From a checkpoint of a small mixture-of-experts model trained on Wikipedia.
Experts: 64 experts in each of 6 layers, 64 SwiGLU neurons an expert, 8 picks a token, a sigmoid router.
Below are experts of layer 2 (counted from 0) of a mixture-of-experts language model. Rows are named router (the router's row for the expert), gate (a neuron's input weights, with its number), up (a neuron's input weights, with its number) and show model dimensions 0-223. Each number is 500 + 50 x the weight over its row's rms, rounded and kept within 0 to 999. Numbers have three digits each.
Before each expert's rows: "mostly gets" lists some tokens that are sent to it at least half of the time. This comes from a sample of Wikipedia text that the model never trained on.

# expert 29
mostly gets: "er", "e", "o", "es", "ia", "y"
router:492549479462537493516459646536516430483454534513474451485448448531485547535551475481516551468581411466589485498424435491529463391489546516488496427486498483530629574567501590558515484507456483481491524611546488478633568532507456606434472524528443488618544419491506625531537516543540611435483529534508467605572495440432486476464463585459502487518438483531533566411536505490553543523450442522527523457548518446498530474468408523464518517498444511623509490463534606552480503505525508481477498412557508447503512411568482555436518528516566446488515491432477457461442454411449556525496403604455472422550464474427559507501522486529513479546442461523483553478557548509526505390539
gate0:451554468464503441535551613493552499511444462589466443507484478432472588563523532428443490490505387539547492530497562467528470525460511495480470439597492459497457503501636534535434513366468543593482463538521536493506571481526503497486529558592500498523445580446570502482478477518479399440491401503410436523495541470557481544524429535507585535511448439597474506474514486492484465552456463529484467471547431494509550518434481491421437442488492450607475407496422519442549481490523554588435473622560534520466486521449479545573514614417459412457535428555477440421495537555481589387573470446535482573559485415492484470516431449506536539555552483468519518575514515474419520436506
up0:550475537517575470463495426533373504421474465483434553499508494535490416423492505525415493518517569509451540532547426506527531436533418568504495453434488551474478520507419381480586407587510501439561506549463580550508450448432560453473512456479521492529518557500461514579550571449485513526496503552581554493551444484490611523433494526481491528576497515435493493490557447528607562424526539414503476532501542448487466499591516505389488496459561424532548562581514541558514616472462575410472458448515459439573432343481490525507562447486549480527535541524472498493462462508513521629422568519550440463557471551551487419524502503477471477487515517567441511547432592497596444490446
gate1:488485602472500516515538475552452405617511551447527444554563507518655540496503515565512521558473443529481463502524564410454509546485469536556529479608544596470491525481485589477489514502421524591459445496453505490445468548448416548582556555515518431471509548450555422469422432493465427472550490437542523453469529574491360449484495504527451440375468423515482394549463583580474493567507477543439552530539468582464445509432578416431457512632523423439501504464515479464552493527450479500480550548566474556493537527475507457607453529534496482541478503532457569492496537428494489522500606462496570456536496426539548503548523441516475438438535534516481523467528549445428501579555
up1:529455459510631511530501496476475472463553448486531508512489521396503518580347518455540571475496475487502510466499481567523521551522471505511550563524507434579512436564411541509495535522546619459506565509439495494526499573484429490483443419457437450444381539535466542579529458516525527604436530519541426478475528458472541536494522444458531515494507483553485529458488509455561398527526641375521504520487464448596440501506415515364450426545401514505477462550463503457475564500543452531478443549449539501546362503498522596488432510543493563404493506542434581490574504376444484508489464536392525500581448513519438483474493485511456474448493440538517562536472529532568516442433
gate2:477532530545561471495471577456525482423536580381458578437510459484419534463504531454410509532490476545485596443531531455510431549509486456528500450464490464493595491538534461488422502445520570541532505536503630543482566468523492441559510607557540458505509585452517463501477560426465437465453532439600560456530511474472546481419487451560525511517489480464561489561549333488503566451569429447506528533497453560554547493457561449536477438441489583526486596503490491503497515426564535536498391587541590555508507481446456511511534412476536501402543526501481504475537430527637552421455435366456490556577461510500487486571532498499486433504449476564443479537516574569494436544475
up2:482523444434652509472518456506411509518566462557489381524420495385447492504501450552509499480410578534468385493442476517438543556511525558505493584455485541457463416460423467531569494547457400441446492477569511467481465495535539524517540409468421529520474427421480529493526483531615526516545473578498434477477510506557476548417442527438476427455525519495453561426434566506592533573468633484526482587485520485490527484514558565615499506503461460414517426497540559557449519504513454458504522514505518462458553482464530541442473550547461525525477480450485492493497494531465508625448499604550484416517573653476494520387490521495549515429487485428524467443503413488538522522537
gate3:445486539502428496555500427549377470463538547517491470482440494480540626485475547557463483431435548565530531495535490456434501473506475599440564541473566566498457500546444482441525473562454515547401474407535508578352524464456523519528630463463518497513505517579432433492410528499420478473552393525525610479509465518557488538469476488493551470538411448538469469541495551470461485483501515480558464489553497433466478390494488520465478506442405496508549512477512411525464555390460528462443553553480510450528510492446549444524409512508570638488499386543549437453541525461530500546561565549591505488498484509520545454459578525529490484494482536607441522424431606480497449406466
up3:471518470533387518441375490553489482522558483499538498514425565466485594539437444564580496489479584494510425538491429537360594513480488519448503642627555501500517461486523544513509414458595424499443465416502496584446565514499489550529505407453457498468550466531453506427507501512462507501541433549507497442501577544550468469451487487480510453472597533497431510474481491494469521564485558562563473453637526451494473458540470518614454473493483527439481569474549400571535552447512472506552493470505437508523617486456499474519444475432537522486483401527560467454531474453533463532546498479585508435531601517494447525470450589387541494563501484436509472412504452536563548587450
gate4:532457431517495488502477498484462518542560481491525345505517484532447443499490524538493586529442546509519480542458473384495438505471479494466596504419475580543449531478532421414553461548582434507444484499433506535413419490487521406501572416457578420472436472587451454539548463491442495496465504495475444590497471461533591554459408562407498501505505535544492569435550500537556462545535505526449444538514572468417496506465483493493429451503480533460494435472424435442493521512474531508493548487505623466550540489351443456501430426527501493506435484530520466507494413547512485556521519569492532412520516477570436514438429607539514540418425448490340541451429469520423557467447
up4:479528548538458523511449486474471572366486463526455486451445554471467542437501484494509515516478509533430571474516550490616542527496481527554416492469497556529508396466464543513552427565418488544522590592449563500555531544456480519492536498520450495508470571423516461528479526470601495512520537570567532461463579508375533481465537534473534526551494440551542541508511498536531519512536528499583562586447460524605511486495550565416493460464502454572381508543511482476527608487477512466467365496495527512467449404538559495414523617502584477521533550469472547565535465377520571447412535489427452618572441487476603477497497456536580533513497525551456413488391563505583463489509
gate5:474555499465520436364499517561446449439548436532535467517568432557518503345488487448531448556533525493456465497463435480503477503522518546488494507457448587521488393467526497428544482566454544473547458544366558479544564406464562510575515550543454430453519563427543500608590533464505540464561544554541495577480424538515547434496502527515554417540439489461588517554545373536423536431450476443528476486502452524428469521482490469472487496541479460514527572608592463514526529484504526449488501500468556451487460450419612428487516500541531455574594528464467426486521400528512503585493530534526465529403426514554499454484481560532554522548515545580436395498463491571532453543488
up5:505525475572582485595531602408462584548410514514505574500541539444472411463569512485499473483510441571425487533520508457490396510511482423501641431509515510534440517486587443570515433500545517494448476525519501444457471533559534487468552518471479438438415551459423529484462505550513529530470468478467495474543461454514526541383429493474478582541482494518510546492471503484484433554587482495380527491511504488533487557502523469503493451422583549541440450446433584510560502604536530458404512543551545601509454579404480495419511521447402508429380462561536422410485578502506536450490544498411462504581493527500475508466415465542486514551560485472433503582469565422405556490528
gate6:443521510534616426541543409549507493509446574465480573564504491450494442459473403438518582415521532532519519430535456556529465464518444551524535383524598516549407487484567570463567486546534504575469538516512518413440554592493496477455584599567460471474566592406547453459434533501524415517506513522541440469496529526556516442499387542523577409563485478509461544489567442594492442415517481489541512543541488457517497578640493411525553483398636488604485487488486516496489516562469525515453536537503529456481461552440483529501471475498523507493492502494499513590564478573516524420454534510557521510487371507491439481527454553513581521487582497518431513550486590467491492447463
up6:546470477563491544500560551500468495385480534548478503444556550491467550597515534548416494410505463526443436467543409449558538445482534532523462435481428504598490508499428416415399520497547503535630544537502486453515562528574503480476584513504523487565450536379570517457515494477576446504499507471465529518559523499476511478434543474532532451548438526544454470440444421469496583446592343438531492552454542472462419618547525511484504461486450464473449568503585566522492546490551502445546556472550629468482505527513536478502445462565543604469497464478502509469500496542532527468443507561543443648517420476492523528432519552506610470577488473512505439527540554571443559535429
gate7:508571526523519471442528483449415494425473530521465482479448548480474452421495562491519558532505434503534604472453415431450476456470533550443548475421438531537497398564481479496484556525467485446460481509490573589578530501539426447473459566608518426491447492528516542550446521439458479493465559416417458551428511495490533532419513490515585562535542555424458470465547507561548484459395436492509459481465553536554462503502487410459477566506517478471510511473494499555460540540457461574479539443520461469510504459498385564507533439522527552411477587459578586407555539448556588572455511458607460489563478502505468517438404541464469465408584493513420431444524358389542495413510
up7:457477505561404532555494501608589491580515475500534568494569481471474498512578450497474444421498523470499454497463534530494584524436485448527563541646585497457559483457543551529445465459567569547494508540465434501446541504529519526535484577455466573467605434555548446474452508503569554514546456556493514560492596537457416409522517487514475429404508493514450551546481534505473480507461444478495460462528453531436411530545463514580515560486545563438404521499464487556443426524574580498593492544477521448530480546549525506567484499478421527543548513585488404547438577564483448372593526524402527537492590413468504548505526458533510514605498552509548622517552567497494569558518
gate8:456543573410441462479463623601572481667440496535467532588445600545487413507525494595473536459520484534543542449472550462495445461468529519456468454547498453586561540502540535503474571428479439536527442569484526506484535520510578564538521529578533599511508544504450538450454503518497455471495469498486543525498468480400442480423489460469466455437560483509489478535490481524484567576531501612464490487589471578421506458456522487431501531496489503390407608527500470579511523564542507509554481519529401467407509486579437536623493539408481438466443553501411436530497499525509420496438497445409492550433470424473572507447504429545452476493554565537544448548562492502513448550484
up8:489541531526587499573495447487418547372540563410555511462568469473536524471431518569560597521465509480454503519546510514505491428571431589533583497465544497528414470610450455426551526563560546521461593535446484523496540464586435473502477445541545414526492466521498481548502490474483495514489572564489456476489492503457542564553453521554560589610476519485525517461472492461487477506443459474488472512437565492591441487552491497366485581437517429560591349495533547439524448497466506511442547503494572494569438460466571445514464507469564565498523453465500487530517535398552587563534604493591479475540471459509425487505512449511533530538482478523428490464493599378565579466573
gate9:584519484571572517465492461603518504527421589524447496464539582500567425466582580528513584458533450455512507482567503481473576510558501499495580470496493498567474521459615514513451484564398592483426447468477514509495507524577491525485516500538558508478477367497376554437440398512509487393455524594499552454441554516497440486476457605456521501568546525468512463495469554437492447514470527495487509519408533462572536532466438517467547449417527515508475513434547555528498488454376466440458521510615498515566556541440484493581534471462390489430524471427428504458486493445506580455502449480484434519493430591486484519509446417425442427435597488516587554482516430436493474501452
up9:514479460494515474443463449475510514354567543528480552514408532461461525509566504522529497489540503542435482461521403505642514533494533550548602446385444473506485501449567492463466468575454490465437540510482485467482434509584528440476527495476511491500488401469546533501475461522498510464505547578495557441525423498486581475489494600436499519631423526437560445522513514500529564460520514460478479603406437417522532477469469563476498457465566502534540476461470498496467545394410534311395487455557557458528510399438485481573486560506463543392530486544516509455456409510466546446518419512464453536526450525481447449548503476442493522401444497560518419485388491534429462502454
gate10:530442537395479579511416471456390457511586519519485476492391512528472548565472543497445554460412593502524483515534526426420502492562519595511478540479492554489460497573507560440545525578518474540499500460554490612438449402573435426546397412559590441552499507473378575465457494499517484471548518486487525425448459442467577536444524549556569471523521450598457490505543506572548517427455588493568453466515456456476560454435550532509465470424476484534506455560411450502518516399501515478413455486497558465495476435607507479477512490435622540403519417541502421571503458527536432524507487592557478507465558524486464471417439539501547477498468525447477486454524458528492442483459
up10:409499532533454424502602594523596535519428480491484527519579529551547367468522547516485478607482402518499567533477530503514464494489468506496523487516523446513530590494526436509529521497499498491501478593487589465537463592465542543538565522514523452507471470595463424453560508456493443443491495499545476620464560556507416482522492464492464570451520463492492493480452513518493508513552406527449503526517483520463380538504491460379514559588546483448609502486649466470458521588511477554527557564562412578449478536420518579506535493546466371517401525477477606343500566489509547492500504441439534571415469458518526490546441537495450505488529515538544495485457538390479527506561
gate11:535527553405499493442523442678510492509527495441501544513446532521579451410524520525508495497584420561498547503471343535602429519547483506518500429411444527531495460531517415440535454518483503520573587495479525476526522491536563463474527455546551491490522483492524524463436418562457510452499572488452494400527413385483574505518345570444535499502532475499467449459461526499440580502446444521521446503471514563531477517483538517417564444455454455496550532553518516489421497427573500575539472465560522416508519484497580479567534517522518473497579573538427533528546455502572641511465555533482514459441510471543540522576488501506516517538476580685433483540526495545558498524513
up11:545470503539525490577556556482562424494474505482506521511561541457547440450523557449461554474536500488439508454517521477549529470462483460486659398454619485574451515435527520496469491516523594523496572546496510470505495511457444505486454586489483536450494565430610492449513509459470474475468365463483556598537522530479523515465479486574477590609500504542571481565570465484497442464548433511398542501554372517566522578484485487482492597467630484555507464467476505500537479486496521499425544513543559546552486551538490494523549481427418490527536526475456486506508532539515358509517595364467530562546422493473514552523470463594472456616527500465478576547528607420412505469438
gate12:507498486497525478506514499474509525430571538536506521544641494460572444447439476563474498605418531471516506521442463457372505551541497508442557526463482473456373456446428480610502500496575341442512546363522461529487457453518536478464432362510535517522457469564407552568583492445546473532485428382510441537525496486550433536524441555574517614552586463464537500521507541479490507485477603533485460475548465463574510591569478584485471493491452500470489515516538468525496494416513464446521554445517474588556529392511430532508417537508457567538464483511552458473492464509480596570518416496566523438557519538500526565499488512439551472479491471493475479533423405487493519505430
up12:430453479471646504576532507482469515458545543558545542559593452470569461423395503493562528529505453538483532473428462509483416532450471535442597519389549614463415480513475508496441519487522472519574577532442484484494350469482532436440507468474475544518490526501517570605519524463528482577515409455535457514502525541544522519526464485507523539651554461395477427496438514522434479471519507476558502506481477465473570563524412485450389462463405497425535432422496459445433477435518461411568551436567508477515534483398490481411455445464471570597408438479610466441506482483488550610525502521513477514477411553482519500462457516511488516518526531466465450490433502514478501495501
gate13:532585560489497547493574492546445508424532552494493495555481482491489510499382478487435455600373482499446421569441599561450526510487523550494398516447403518503462516508474525486555549527528494482493563419539462509469406459428601489464552475521469459500521456456460523501484516510543496507507443451579508429488398451534560563457487508551557435581552505565489553554457538544481483489563626545564465522424541479434506394532655431432461433462414494506474477524441376468555475419481512511522509426569533478480502446489433458464504461480505563534500484501488490525497438460500490500501542612548457484519483578490479404402544496471496453460442462387493518560369505572511512506566
up13:485567518512440590511492486575452528476569685479492469509473478539471536429380447404472509513477559485485465536566520551505572463474533562467460466513497561532412460509423483479467476498570504519388483416651479415463515478448511465512447508560477573496528484474512572546468529485541468487539358520508493406526515455524406489498534541573563439528420557511456463536529567566483425497500629478527459494466547516418596491497543442559465466455437567364466537457536458514538413483380458517598490517506479417457439465621494528545525464572535538537493592492516556502506552472487460455548467542545489499484523495468542488468478460493527443554507502490551559474462415450505483487491
gate14:502479548542501522467513540526489490452505530417448457438491502511503647498418507478507554456394525482571512468581517614379582412541463543472444492562538441523529481565495466512513560466462489507462500524473488501498582453513490472530439450529697472536429471605539574500457459470434415506607533505444528545364509556569513466495542418506553415489457564535557484457469507459520468461531409542546541500491545583545475506503449550454513457522477560551512540581463525554477484493454593496543571522512501455538515538504447495485487492497550464377513378471458500534570463553497469498473467552483480481526558512567430472518452467421529569451660544554507544516499459482407534484470
up14:426460586450538486520488516505526451568380464617503542507630549493532532592474484424481566510519483495508534510442520451516511381616517493492527428416586498521484584468475421514445473471509511550546445550539475465556510556423481481476583481539525457594516534453453506510523527527503488470404452505493466568547605469470512550523483523527475591502523493615502524610474598425397514416469389482459523413424507445474475476459543434398467492472625408460498501438510542458542483498508482531482459557512532499464465477510540524550497508508421468527458508494478462529471481492509511453522418407461487501489505365474529480507488500541415499433451588465474539592543579516581510427432